Experts of a small language model.
Size: vocabulary 4096, 34.2M parameters.
Experts: 256 experts in each of 8 layers, 32 GeGLU neurons an expert, 4 picks a token, a softmax router, a shared expert of 128 neurons.
Training: a variant of Adam for the experts, 11210 steps.
Below are experts of layer 5 (counted from 0) of a mixture-of-experts language model. Rows are named router (the router's row for the expert), down (a neuron's output weights, with its number) and show model dimensions 0-159. Each number is 128 + 24 x the weight over its row's rms, rounded and kept within 0 to 255.
Before each expert's rows: "comes before" lists some tokens at least twice as common just after its tokens as in all text. This comes from a sample of Wikipedia text that the model never trained on. Tokens count by the router's weight.

# expert 169
comes before: " ", " \"", "00", " The", "30", "5"
router [107 134 134 106 134 102 146 111 146 118 148 111 137 139 115  93 131 120 114 121 121 172 129 140 114  98 128 138 153  88 101 180 136  97 159 110 129 136  84 101 101 116 112 104 152 122 138  88 144 168 133 114 115 143 142 111 127 129  90 102 104 182 164  86 155  93 150 132 170 108 100 111 146 161 111 132 152 135 133 115  92 118 111 129 105 107 157  97 103  99 166 120  86 112 129  96 126 158 115  96 182 126 159 102 121 145 191 174 125 150 158 123 121 130 121 118 148 151 109 127 127 120 131 143  92 122 129 131 102 128 141 145 164 165 150  88 147 150 161 101 138 118 135 139 100 137 164 139 154 141 126 141 104 106  98 163 128 181 121  77]
down0 [101  88 100  95 149 157 146  74 116 111 118 142  89 133  87 106 159 123 126 128 147 131 139 148 114 140 121 116 145 124 145 148 165 113 119 124 107 132 141 127 135 141 161 118 156 119 156 140 121 160 142 130 122 105 147 109 126  82 105 126 134 109 117 144 141 176  99 100 132 148 165 143 149 149 186 158 142 134 110 139 137 132 143  96 140 150 102 109 210 126 156 103 162 160 147 117 140 116  68 109 138 111 105  94 132 125 110 118 134 119  72 126 112 118 115  86 160 117 124 131 117 126 143 127  69 152 145 178 169 129 106  85 142 123 127 135 134 173 136 151  80 110 118 140 140 113 142  89 141 152 145 107 120 126  88 151 123 163 131 100]
down1 [135 145 129 110 157 156 160 155 126 124  94 139 170 165 130  76 150 145 130 141 172  84 124 155 145 128 153 157  96 119 157 116 162 136 108 136 143 124 129 145 140 141 110 126 134 151  83 113 106 113 116 110  96 153  86 101 109 134 140  93 123 154 151 101 134 141 104 165 145 121 132 131 136 127  88 126 118  91 132 147  88 134 122  94 116  97 113 117 134 110 129 149 129 142  92 168 135 131 143  85 134 106 131 126  80 155 147  92 120 140 153 142 172 116 122 121 165 122 145  93 131 145 129 146 120 108 108 148  91 177 121 150 151 129 108 113 127 167 138 135 143 156  92 117 121 139 147 111 180 158 122 209 140 104 186 132  90 143 105 108]
down2 [117  97  83 160 123 116 129  86  81 121 164 132 117 118 135 145  96 127 106 156 141 170  96 130 116 159 148 149 128 153  98 144 128 103 151 160 140 139 154 145 171 118 146 127 102 147 172 107 171 141 164 122 113 131 116 131 123 108  89 108 135 151 130 105  92  96 143 142 137 113 145  74 121 134 139 106 131 171 123 197 112 132 126 171 112 121 170 124 143 157 122 149 150 128 141 145 134 123 152 152  98 128 110 147 104 120 150 135 139 130 109 121 133 170 154 131 103 114 133 135 172 118  74 157  69 177 133 135 112 114 154 113 144 162 120 125 108 122 168 103 123 144 160 104 118 100  99 147 140 131 128 134  96 167 134 127 181 138 107  93]
down3 [113 113  87 144  85 122 136  86  91 102 151 160 135 126 159 116 171 127 106 153 152 103 141 141 115 138 172  80 122 102 116 157 103 106 110 142 113 136 150 154 119 155 104 100  96 121 132 104 149 125 123 137 108 155 132 103 121 140 107 117 149 131 122 109 111 171 172 169 156 140 104 121 112 134 117 127 122 106 153 139 129 113 132 150 128 166 103 105 111 150 137 136 114 106 125 165 142 122  80 124 136 128 117 128  91 107 136 115 120 107 124 209 133  84 168 147  61 175 154 123 139  97 122 167 135 126 109  86 125 124  99 160 150 108 103 131 112 142 136 151 143 120 127 129 169 175 143 117 159 160 131 166 150 136 115  82 141 115 104 136]
down4 [142  99 141 158 131 180 130 120 105 104 121 160 105 156 117  97  84 155 114 188 116 114 109  64 147 119 116 131 112 124 118 107 118 100 121 151 136  88 135 133 135 107 147 143 123 163 140 107  92  97 121 123 138 127  72  58 139 123 153  89 163 102 100 139 116  99 140 106 138 172 111 177 172 147 114 128 144 145 151 152 163 145 130 115 119 131 127 173 165 126 149 131  96 107 146 110 144  99 163 114 141 132  78 144 121 121 143 151 131 114 154 133 119 119 153 118 109  97 100 125 134 135 106 147 141 170 134 137 102 103 154 142 151  66 100 140 114 147  96 155 122 120 121 128  95 139 106 126 129 124  98 127  89 157 108 153 138 139 101 132]
down5 [128 167 119 153 158 133 122 146 134 131 101 104 133 128 155 118 157 188 130 143 122  74 122 132 112 142 124 136  99 155 107 137 106 133 153  92 115 135  84  97 114 138 114 129 156 155 107 154 123 150 104 103 115 110 102 115 136 135  93  86 124  76 127  96 133 111 138 139 168 120  97 108 117 116  88 111 150 115  59 110 146 119 103 131 162 142 106 142  91 110 125 161 139 103 160 115  84  96 149 176 164 107 167 119  78 167 152 118 132 127 121 122 132 113 147 142 115 153 117  94 137 123 127 154 106 101 129 130 142 143 123 130  81 127 140 143 145  83 132 128 172 149 139 141 128  84 119 173 124 106 134 150 158 179 122 139 134 155 174 122]
down6 [ 92  91 119 105 125 127 162 126 113  98 137 150 101 149 110 110 118 122 128 113 162 112 100 142 112 155 121 156 173 158 114 127 123 157 138 108 163 154 140 146 114  91 123 143 138 145  97  97 164 134 129 106 111 103 108 131 109 126 134 131 115 139 126 121 179  96 157 144 142 104 106 135 162 145 109 165 103  80  88 149 131  99 159 141 121 114  88 125 114 135 117 143 128 126 152  73 173 153 120 150 116 128 119  79 169 107 112 102 116 120 106 164 149 108 113 112  95 104 118 170 102 147  97 126 123 136 174  76 143 130 161 113 165 146 104  91 148 138 117 132  80 118 134 157 142 119 149 131 105 148  80 101 177 127 168 101 136  98 108 135]
down7 [107 136 114 169 135 115 106 115 104 100 137 134 111 119 126 155 133 100 135 135 144 129 175 100 132 129 137 177 120 128 131 104 138 145 126  99 123 112  84 118 141 122 120 128 176 141 154 151 145 122 109 136 166  88 135 189 103 132 112 124  97 122 107 145 149 116 184 121 137 129 122  82  99 130 125 164  88  82 121 115 109 169 106 131 117 127 135 151 124 153 101 108 129 117 138 145 155 139 117 133 122 123 125 144 135  83 109  78 159  93 111 208 111 185 154 110 106 153 114 146 121 101 114 137 141 121 115  83  94 132  96  80 108 129 155 135 129  66 154  96  77 109  90 114 143 123 109 114 129 122 114 140 136 118 131 126 125  94 117 152]
down8 [ 90 162 136 150 142 183 113 110 131 151  89 148 130 107 121 150 115  99 148 136 141  95 102 140 165 100  90 179 149 180 138 137 128 142 105  97 130 145 123 159 106 120 101  98 184  92 118 152 106 119 135 115 131 109 104 125 127 152 162 103 131 150 142 161 134 158 138 131  90 129 131 100 160 120 128 126  97 132 175 133 123 137 121 159 153 142 105 176 117 158 133  77 138 143 145 167 115 162 146 125 139 119 116 115 108 148 141 108 159 169 123 118 142 131 103  83 129  91 186 116 105 130 113 162 131 155 122 128 115 151 132 130 136 115  90 131 142 117 122 101 128 125 156 132 126 119 166  92 114 128 197  98 128 135 103 116 157 144 106  79]
down9 [100 142 147 147 102 147 135 137 124 142 122 124 105 124  95 132 149 132 110 103  41 106 147 124 100 113 148 102 107 132 111 132 135 137 173 141 133 119  93  96  93 168 138 124 158 147 164 132 137 155 151 128 150 102 152 148 122 131 145 116 102 123 146  95 148 118 138 119 148  96 123  76 119 118 149 126 105  55 118 107 166 149  87 146  92 143 126  95 128 144 116 133 111  78 112  90 105 152 143 186  93 132 155 129 135 146 120 107 130  94 129 143 109 139 127 116 125 128 104 118 109 112 148 137 153 121 137 115 115 123  91  85 137 103 125 145 132  48 141 115 114 102 142 129 101 129 152 117  79 108  95 121 141 129 109  73 147 158 147 137]
down10 [114 172 129 108 123 133 145  84 130  95 152 158 103 108 117 112 112 124 139 134 130  84 131 119  86 131 130  99 133 150 120 161 128 135 113 136 111 205 119 103 131  95 104 144 110 144 110  62 140 151 145 118 186 157 133 134 105 134 128 144 124 133 165 116 126 141 100 110 145 121 101 142 141  92 141 166 123 110  94 138 176 148 128  83 100 130 148 122 103 115 137 108 111 146 135 141 152 120  83 116 116 131 119 129 151 129 113 131  92 150 146 127 137  74 161 120 132 155 150 172 161 120 130 129  67 122 125 127 123 103 133 109 112 188 123 144  80 124 126 158 118 126 167 124 160 120 107 132 109 173 120 144  76 152 140 142  92 146 106 159]
down11 [135 113 116 147 127 114 171 129 125 109 152 131 111  95 114 142 166 142 143 128 118 149 133 103 124 152 126 161 136 130 146 131 145 116 128 154 118 137 117  92 138 112 158 151  94 115 173 151 126 171 127 129 139 147 100 117 132 122 160 113 138 130 161 168 106 139 125 131 102 160  85 125 163 107 149 159 133 126 149 119 118 117 123 143 124 141 174 108 116 145 122 100  97 134 112 139 127 137 117 128  98 146 147 148 145  79 120  90 108 141 112 153 114  94 128 120  77 165 114 131 127 130 160 118 158  86 183 133 121 130 149  88 175 177 169  95  88 116  99  75 103 173 141 112 149 146 111 183 103 150 113 136 111 115  84 191 101 143 112  97]
down12 [162 147 172 150 128 150  98 141 111 138 151 137 138 125 136 156 124 200 135 173 109 134  82 116 135 126 145  96 114 140 129 166 115 146 116 133 124 160 124 145 130  98 128 113 145 141 111  91 145 128 132 142 124 101 147 119 162  84 174 106 153  85 136 102 118 107 134 131 138 117 167 161  93 131 117 102 128 126  83 132 155 159 151 118 136 133  96 115 126 152 150 164 142  70 130 121 123 115 174  87  96 144 135 172  91 147 166 145 123 111 132 120 111 169 159 158 141 133 100 106 161 127 146 108 106 122 137 126 144 107 130 109 121 145 109 121 162  72 129 135 119 131 143 123 106 110 111 109  86 126  84  81 120 150 180 120 104 144 137 168]

# expert 26
comes before: " The", " In", " He", " It", " This", " She"
router [ 98 136  92 114 147 147 168 123  87 125 126 119 150 155 105  88 123 103 110 124 100 156 132 152 140 121 132 169 148 104 110 138 143  84 157 125 138 105 164  75 136 154 101 136 128 129 134 154 101 112 122 151 163 167 115 110 125 128 145 143 130 155 139 128 130 135 177 132 138 131  87  93 144  92 135 118 132 144 170 117 104  74 120 166 128 151 120 121 149 122 149  96  96 108 137 108 132 135 125 120 167 108 151 126 165  75 143  99 120 138 129 144 158 103  65 147 132 146 113 147 129 131 109 123 127 116 135 106 124 176 137 174 125  80 102  90 167 166 150 131 110 106 155 171 125 137 162  96 142 105 171 142 100 110 108 168 121 136 123 125]
down0 [163 153 142 106 123  79 116 134 109 180 154 133 145 118 146 125 140 153 150 128 135 130 105 127 116 132 137 179 135 164 140 155  94 121 143 135 176 148 155 107  85 127 112 167 141 145 120 117 128 129 116  98 105 108 126 116 102 143  90 119 103 147 142 108 102 136  91 137 134 148 149 127 135 121 130 111  99 151  69 184 140 135 174 115 137 124 148 107 113 154 145 157 153 125 125 133 125 127 109 125 179 130 153 137 109 119 133 124 146 120 111 132 135  95 163 140 112 117 109 113 153 123 113 158 142 158 111 131 114 161 100  79  72 128 162 185 126  62 119  92 145 143 146 121 135  93 128 199 118 130 149 112 170 143 144 101 160 106 136 104]
down1 [140 115 127 157 165 169  91 149 149 115 137 127 105 132 176 121 139 161 124 144 100 156 139 117 157 108 127 129 141 126 130  97 146 158  99 116 167 156 153 119 166 100 171 162 178 128 114  97 181 122 167 107 102 113 129  80 110 116 106 118 153 131 136 124 139 114 164  88 113 129 146 156 129 106 104 117 163 111 108  98 145 141 135 119 154 120 125 126 135 102 140 164 141 136  90 108 131 119  99 107 147 185 101 117 129 133 128 148 150 113 112 146 112 168 123  86 125 143 143 104 137 160 125 179  80 126 123 145 121 146 150 119 139 117  90 139 128  93 169 153 103 130  96 133  89 147 154 101 136 106 120 107 178 168  99 170 139 141 141 157]
down2 [142 150 109  83 135 111 126 131 131 181 147 170 152 140  37 120 131 143 139  72 122 144 104 140 136 126 126  94 123  78 152 124 147 107 110  89 115 144  98 112 142 108 152 128 146 127 146 147 119 116 125 143 141 156 166 158 111 115 134 141 171 119 134 123 101 149 159 168 165  95  83 106 103 172 158 107 117 149 118 146 134 122 117 119 147 102 131 126 142 175 125 149 130 140 114 110 160 138 131 133 148 127 112 126  90  99 170 113 149 107 137 156  81  73 132 141 143 166 110 104  97  97 107 101 121 124  88 118 131  84  99 106 120 111 121 116 132 185 105 135 139 153 106 117 119 110 135 166 126 133 145 143 103 140 111 100 136 131 105 126]
down3 [120 106 154  84  94 127  97 157 141 139 126  99 159 122 106 118 107 132 132 143 133 122 119 144 110 111 131 118 171 135 130  99 108 166 122 124 119 173  93 148 137 133 129 125 138 142 101 140 117 105 117 117 132 103 125 146 121 129 106 142 123 132 123  86 162 116 127 116 119 123 100 126 122  97 132 130 143 126 125 108 137  77 120 133 132 111 123 122 167 164  83 154 154  96 118 154  87  96 107 145 153  84 114  67 103 124 108 131 143 164 165 112 150 134 109 112 154  85 153 101 122 158 153 164 117 103 137 118 112 115 130 204 122 118  91 135 121  99 147 138 165 125 193 119 106 169 122 178 153  95 146 126 144 123 108 107 173 113 141 193]
down4 [112 150  99  88 132 109 137  72 126 125 131 150  86 126 107 135 135 155 117 142 131 126 153 118 162 137 146 176 126  70  81  72 118  95 114 149  89 164 152 139 127 115 139 134 142 108 147 129 134 108 151 159 129 156 169 102 156 155 165 133 163 119 166  88 130 154 154 150 140 119  59 129 173 143 115 144 131 139 148 139 109 151 164 167  96 135 148 100 130 147 130  93 123 133 144 144 121 147 128 150 168 111 127 161 144 130 126 119 108 181  98 157 147 100 123 117 134 130 163 145 146 111 157 139 117 154 112 147 126 122 134  94 121  92 103 100 143 176 115 118 122 165 103 146 149 115 144 178 111 116 140 123 114 124 125 108 140 123  89 100]
down5 [113 113 134 133 153 128 135  94 131 136 158 164 110 155  74 136 154 134  97 110  97 125 126  98 145 126 127 143 172  91 150 100 158 107  53  85 125 151 129 162 142 131 155 139  67 108 149 119 128 124 146 152  93 184 133 119 135 160 154 114 158 134 135 107 119  99 201 131 127 117 112 100 134 138 139 141 120 132 134 123 112 133 130 141 144 131 133 153 129 139 138 115 109 138 148 170 124 113 154 121 116 124 100 125 131 130 127 159  92 131 112 155 160  85 101 111 110 122 149 160  97 104 141 118 160 113  95 118 103 152 115 135 106 129 155 121 123 138 117  98 150 106 180 127 140 123 158  75 137  86  85 173 127  83 108 135  97 127  89 130]
down6 [164 127  95 160 108 117 102 135 176 125 138 140 110 111 175 111 132 183 165 135 129 144 122 104 129  96  91 129  90 119 115 126 111 133 140 152 138 169 110 112 148 145 138 132 162  88 135 112 119 104 123  82 147 128 115 122  92 144 135  66 162 128 117 111 151 129 109 136 126 123 129 115  97 134 141 104 123 132 102 115 122 141  95 143 116 160 100  87 132 165 151 148 154 160 116 107  88 139 105 127 119  80 111 189  80 156 132 108 124 107 131 134 133 235 146  92 178 122 144 132 140 123 141 117 124 152 137 120  98 109 107 123 122 126 136 121 132 111 119 143 122 145 133 141 100  94 128 143 110 141 140 131 111 136 140  98 103 172 169 111]
down7 [128 128 167  75 145 145 161 114  81 115 122 112 143 125 121 105 188  87 145  83 144 108 121 148 112 119  97 145 142 157 172 110 169 142 133 120 163  85 152 133  94 128 155 126 118 141  91 126 131 106 145 153 109 153 124  76 138 123 119 139 125 118 114 138 145 125 116 135 121 128 166 122 176 126 155 128 113 156 126 165 133 129 184  81 135 112 142 159 148  93 127 131 117 116 102 130 145  98 123 112  97 128 127  60 201 116 101 130 109 155 128  76 134  94 134 121 130 139 139 151 101 121 140 113 158 134 133 133 166 121 133 167 131 113 151 113 120 146 129 121 153 161 152 125 178 168 148 153 159 146 137 116 153 132 120 129 149  94 121 124]
down8 [135 125 123  58 131 135 172  97 178 153 136 168 116  73  64 133 103 129 151 124 120 146 131  79 141 123 140 124 112 116  92 135 138  73 105  85 141 114  98 114 186 107 143 126 119 109 119 163 141 102 142 106 127 149 124 104 116 110 132 129 159  91 126 156 162 139 146 146  75 148 109 163 143 119 109 149 107 133 110 156 121 140 127 107 104  97 122 133 118 141 129 130 102 140 112 131 162 105 117 141 146 106 145 122 146 141 108 135 112 142 138 137 134  59  95 111  88 120 151 143 128 120 132 151 149 152 157 135 123 120 109 120 138  96 134 150 152 204 111 136  84 145 111 120  88 156 142 125 134 126 169 114 162 133 119 142 127 130 102 120]
down9 [169 126 103 127 137 118 164 187 124 113  88  83 116 170 118 148 150 158  84 128 160  55 145 120 170  78 121 133 154 142 147 104 145 141 151 116 129 126 139 143 150 142 106  86 132 136 147 118 109 136 120 115 115  94 120 139 130 109 131 136 137 119 105 128 113 133 131 151 130 115  92 116 151 118 126 110 121 141 128 139 142 119 164 143 149 179 136 123 108 127 139 154  92 122  74 122 124 106 158 114 109 115 175 112 171 137 138 104  90 174 141 103 154 152 120 132 111  91 181  93 112 113 119 104 102 122 136 117 106 119 117 146 104  59 122 134 139 111  89 123 130  90 166 114  95 128 159 125 109  90 147 110 120 175 135 121 108 111 120 139]
down10 [112 145 142  94 150 134 126  90 119 162 155 155 127 115  74  96 127 126 145 114  72 156  86 128 139 140 140 128 126 116  88 145 160 107 137  87 131 147 119 109 154 129 134 146 141 112 130 171 150  95 159  93 145 149 138 115 138 129 153 166 140 121 156 149 132 162 140 126  84 102 134  80 131  98 105 130 134 139 106 105 184 106 122 127 110 141 114 151 136 147 116 104 113 142 130  98 168 122  91 118 135  70 104 119 139 117 116 126 175 145 136 144 158  96 123 114 112 144  91 184 108 144 127 156 144  81 123 128 141 133 136 155 116 153 142 141 129 197 114 140  88 108 113 115 129 140 156 138 159 161 165 164  98 137 102 160 131 105 103 106]
down11 [160 157 136 108 138 117 103 122  69 114 114 129  78 103  61 129 141 127 159 113  97 163 156 151 131 146  98 132 131  92 114 119 116 120 114 135 137  90 108 142 127 112 146 131  74 153 114 141 132 119 122 128 127 141 143 134 123 158 124 120 117 122 131 117 133 119 160 129 134 149 126 113 117 107 101 129  92 133 206 107 136 101 144 124 120 137 123 140 127 106 167 138 101 109 149 141 122 126 115 150 125 111 180 126 137  82 149 106 160 104 134 181 142  25  95 142 113 159 124 160 131 140 120 135 104 143 131 132 107 150 115 128 153 107 169 159 127 187 156 176 103 128 153 113 135 135 154 121 132 118 124 105 118 110  86 127 150 103 146 132]
down12 [127  92 142 105 102 114 151 113  95  81 156 106 116 135 134 114 109 145 112 145 141  97  73 147 137 122 147 112 129 130 122 122 161  96 106 164 124 104 109 129 167 127 146 163 105 124 105 112 112 138 126 122 108 142 137  63 108 170  90 157 140 128 128 109 134  88  96 142 112 147 134 136 187 148 158 124 130 154 103 186 111 146 169 115 131 155 138 140 134 136 150 144 126  94 129 104 118 148 162 103 115 149 129 138 128 170 139 167 118 120 100 114 122  56 148 112 117 125 142  91 160 140 117 144 122 140 125 161 158  99 105 107  95 104 120 109 160  98 124 151 146 102 144 168 107 124 167 114 117 135 130 108 184 180 131  98 141 138 117 141]

# expert 149
comes before: " is", " are", " was", " were", " have", " had"
router [140 131 131 165 112 111 101 112 129 139 123  94  93 130 150 128 130 132 174 104 127 160 158 136 179 135 107  96 104 113 150 111 143 119 127 151 115 119 118 141 148 127 164 116 125 135 147  99 122 151  95 143 125 125 159 142 162 142 134 130 116  96 107  93 112 128 142 123  71 177  97 117 133  95 108 111 137  60  77 171 111 105 142  95 132 152 123 114 112 137 126  95 149  96 120 138  93 100 143 111 162 120  90 137 117  90 111 110 145 141  87 156 133 132 125 136  79 102 147 147 159 129 112 125 115 120 145 146 140 152 124 117 132 136 114 134 147 151 127  98 109 186 115 172 150  86 178 151  59 105 126 173 135 156 113 101 141 119 135 128]
down0 [154 104 141 133 110 112 138 132 106 146  95 128 101 114 182 129 152 131  94 123 159 138  90 135  96 114 138 139 156 117 114 176 128  93 106 116 106 127 134 106 162 123 120  66 148 132 115 140 143  90  63 160 153 116 133 137 145 140 139 118 159  51 144 161 147 114 132 141 154 173 117 145 147  91 117 134 131 123 102 126 131 106 109 125 118 170 103 105 126 149 123 159 112 141 130 112 141 139 143 146 125 121 146 173  97  90 152 151 146 156 159 171 126 115  72 166 117 152 110 117 115 149 171 111 116 103 127  98 131  78  87 104 147 141 106 126 171 151 124 133 165 131 140  99 125 151 120 116 128 118 131 131 112 102 106 114 109 124 126 183]
down1 [144 176 162 139 116 134 163 158 129 129 130 175 134 143 120 144 160 154 137 160 163 130 120 134  91 119 104 119 115 138 138 116 110 145 111 126 151 155 139 114 107  89 136 126 125  89 111 114 178 142 153 137 129 102 187 138 125 115 138 138  70 129 138 116 166 114 166 109 105 139 151 130 163 147 146 155 137 150 121  98 158 127 139 121  87  91 131  75 121 164 109 133 160 137 119  59  86 131  79 112 106 100  90 131  89 115 117 149 100 152 109 132 164 158 139 113 144 128 121 106  96 165 152 146  98 101 119  72 117 132 105 123 153 147 139 136 132 128 120 125 125 137 115 129 147 113 108 170 115 139  71 118 108 129 112 175 152 112 131 126]
down2 [142  99 141 171 133 132 140 141 119 124 143  94 136 121 132 122  81 149  83 154 172 107 126 170 113 183  96 144 145 118 149 125  79 114 165 116 158 155 119 181 127 101 115 140  93 130  93 129 160 136 170 113 142 146 145 173  93 106 145 140  98 108 127 134  97 132 141 134  99 125 126 139 131 117 129  79 133 131 148 106 143  93 153 101 180 152 112  90  96 129 143 151 151  90 146 117 134 117  89 133 122 121 110 141 163 130 146 140 140 125 132 140 156  92 113 127 119 154 145 150 132  98  86 111 125 149 137 118 119 157  92 123 186 128 142 119 145 141 122 161 130  97  84  63 165 123 124 129 171 147 118 142 119 119 112 141 150 115 111 162]
down3 [125 122 159 112  93 148  99 109 161 145 138 145 136 124 104 129 123  93 143 139 137 110 115  73 133  98 119 110 158 109 144 126 134 140 114 156 156 131  85 136 116 126 159 121  73 152 173  93  76 138 157 133 147 147 110 106 114 146 124 155 146 126 122  85 135 139 113 181 105 138 142 111 145 168 124 111 159 160  90 146 103 153 166 117 135 118 152 158 146 114 146 128 132 116 147  90 119 109 102 137 127 170 141 122 128 146 156 131 136 117 131 145 187  52 173 109 151 138 161 120 104 130 114 146 145 149 131 116  98 144 119 131 114 114 130  97  98 134 103 116  98  93 101 133 116 142  98 119 142 103 158 100 158 139 122 151 156  66  81 121]
down4 [ 94 102 121 150 135 104  72 142 138  96 183 139 119 148 145  99 154 126 116 126 165 124 111 129  76 100 133 150 126 133 148 126 123 123 154 175 152 128 123 122 178 148 132 101  94 103 176 137 103 168 115 119 125 135 131 105 105 143 128 118 155 138 115 167  99  93 133 145 112 144 158 150 132 132 124 115 136 115 104 134 126  92  99 121 170 129 140 148  99 142 126 141 207 151 137 165 129 131 151 137 129 147  47 163  91 118 136 123 110 130 118 103 172  72 155 127 123  95 106 107 137  96  84 133  95 110 133 103 100 100 127 111 141 114 157 131 132 120 118 124 122 160 115  89 120  92 109 129 108  79 134 129 148 116 120 137 120 146 139 135]
down5 [143 149 102 110 117 109 120 105 111 147 145 128 119 159 182 152 146  93 168 166 111  88 150 112  96  74 150 104 154 159 124 129 125 124 112 173 152 134 126 155 109 128 136  90 113 113 123 139 135 117 132 131 140 123 128 168  97 129 128 126 118 112  93 104 151 126 111 125 129 103 128 122  92 147 119 140 109 161  80 122 138 160  73 105 177 102 126 138 121 131 113 147 131 115 133 121  98 124 133 105 137  97 109 137  99  76 147 141 128 125 110 129 160 120 112 124 106 140 126  84 145 139  88 146 125 120 175  90  95 141 137 107 109  92 165 196  88 164 160 136 145 101 110 130 137  90  98 114 140  61 119  98  91 127 108 123 142 154 117 123]
down6 [150  98 122 151  93 104 138 132 154 127 115  74 135 123 141 156 157 161 146 107 110 154 138 133 135  88 121 140 136  84 137 121 149 121  99 116 131 136 113 102 146 116 137 126 129 114 175 127  89 111 142 182 140 149 119  99 116 125 164 136 129 113 107 104 116 109 134 197 109 116 148 141 124 114 133 124 102 109 136 105 140 111 138 164 137 126 118 106  81 144 104 122 123 105 130 116 143  78 101 137 138 110 137 149 123 129 157 158 113 129 156 181 151 191 176  77 185  90 111 177 112 143  91 124 145 147 116 133  86 113 114  99  90 145 181 158 107  95 105 125 127 104 148 138 121 140 155 117 116 116 148 146 144 131  90 138 122  95 152 139]
down7 [131  98  92 146 104  82 193  95 170 130 118 107 126 141 181 127  89 107  96  98 131  90 103  97 116 149 125 145 119 155 153 126 141 144 149 124 142  98 124 168 112  94 124  87 112 160 102 146 114 140 114 112 149 137 152 149 106 126  98 123 123 111 139 146 133  88 164 128 140 125 103 117 132 105 157 128 120 154  97 133 164 118 105 123 124 170 101 132  90 149 138 143 160 118 123 137 175 153 120 140 135 114  99 132 149  90 156 132 103 103  86 156 108  71 132 107 116 110 110 137 114 131 131 129 134 157 127 167 156 135 115 136 134  88 116 133 101 215 118  88 110 119 107 114 155 127 120 105 137 102 142 142 145 105 152 103 121 123 171 118]
down8 [ 93 142 155 120 112 144 101 120 132 109 115 146 164 127 118 100 103 135 100 118 132 162  81 135  60 110 140 141 173 129 112 161 113 152 109 182 123 131 131  92 116 176  95 142 124 128 131 157  77 105 132 125 101 149  98  98 133 121  91 139 140 139 124 143 154 149 137 140 160 133 181 160 105 122  99  96 127 125 148  76 179 120 127 105  98 169 138 142 170 111 109  75 111 138 148 108 123 109 141 131 128 124 146  82  72 158  96 185 120 102 146  96 111 166 131 118 120 142 146  98 116 125 120 159 144 112 135  87 130 124  97 121 150 125 129 117 161 121 154 158 148 127 118 101 120 123 133 138 116 121 141 106 113  96 143 105 109 123 106 124]
down9 [172 146  96 122 135 143  84 161 124 121 112 167 116  92  98 186 125 138 146 136 118 146 145 162 124 162  87 115 104  98  84 165 146 109 162  86 122 141 125 167 109 117 122 103 155 107 186 141  67 147 127 129 130 125 140 159 106 115 114 113 127 115 113 121 132 119 106 100 111 145 145 134 157 107  93 128 125 180 117 110 118 109 142 137 123 150 139 112  84  93 147 155 143 122 124  67 126 147 161 121 155  71 131 138 114 103 149 153 112 179 128 137 160 156 126 127 133 158 117 114 117 134 126 125 147  95 114 109 136 141 141 135 145 167 145 143 132 140  90 103 134 139 147 140 150 190 128 129 117 134 148 105 154  95  94 123  78 114 131 136]
down10 [153 130 131 129 141 114 137 158 125  81 123 120 132 148 100 138 177 110 106 153 113 195 119 149 144 115 122 130 124 136 121 119  94  94 146 136 128 129 144 104 164 103 145 125 155  99 149 133 136 124 172 143  87 116 137 165 158  97 100 143 103 139  79 133  98 120 141 129 104 155 145 133 149 152 142 116  76 114 119 147 135 160 135 124  98 140 180 109 126 163  98 118 132  93 104 119 105 131 114 165 126 119 150 131 134  80 126  99 125 112 146 125 106 183 131  80 110 132 117 154 188 136 126 139 159 122 125 153 132 138 159 112 117 143 170 136 137 112 114 118 135 122 122 162 140  89  97 171 103  83 177 109  86 158 109 160 159 110 129  93]
down11 [168 164 106 104 109 125 118 116 159 173 158 123 123 113 127 152 134 140 138 140 144 109  91 133 120 127 118 103 134 189 118 164 187 166 103 153 131 157 107 103 128 133 112 140 131 140 130 156 107 154 175  91 125 124 144 146 130 134 192 118 135 140 132 129 143 154 122 147 117 130 129  87 132 141 122 158 113 112 159 148 107  79 179 149 101 153 165 185 102 116 118 108 112 149 155 108 123 151 127  86 139 120 126 150  70 160 147 143 156 102 143  90 133 117 119  87 116 180 112 104 156  84 165 117 141 142 130 128 129 105 133 170 133  90 157 135 120 105 110 131 103 106 131 143 114 105 152 140 144 122  87 125 144 146  87 110 124 124 129 134]
down12 [111 166 116 131 158 141  87  88 109 158 133 127 135 114 105 149 154 129 116 101 111 106 130 117 118 123 141 155 161 132 148 137 114 191 152  99 112 188 110 135 133 130 108 122 131 145 139 128 118 162 140 134  97 135 139  51 152 154 123 153 180 142 145 113 130 126 129 180  97 109 148 112 138 141 108 157 126 163 136 112 138  93 129 171 175 112 124 143 131  78 106 105 169 136  94 158 150 172 158 121 109 138 113 142 146 135 151 128 122 119 125 130 166  83 172 145 114 137 145 137 140 131 132 116 153 148 107 103 112 166 100 148 101 185 148 127 136  96 111 146  97 107 126  93 129 144 112 107 147 114  87 151 138 136 106 156 118 100  91 135]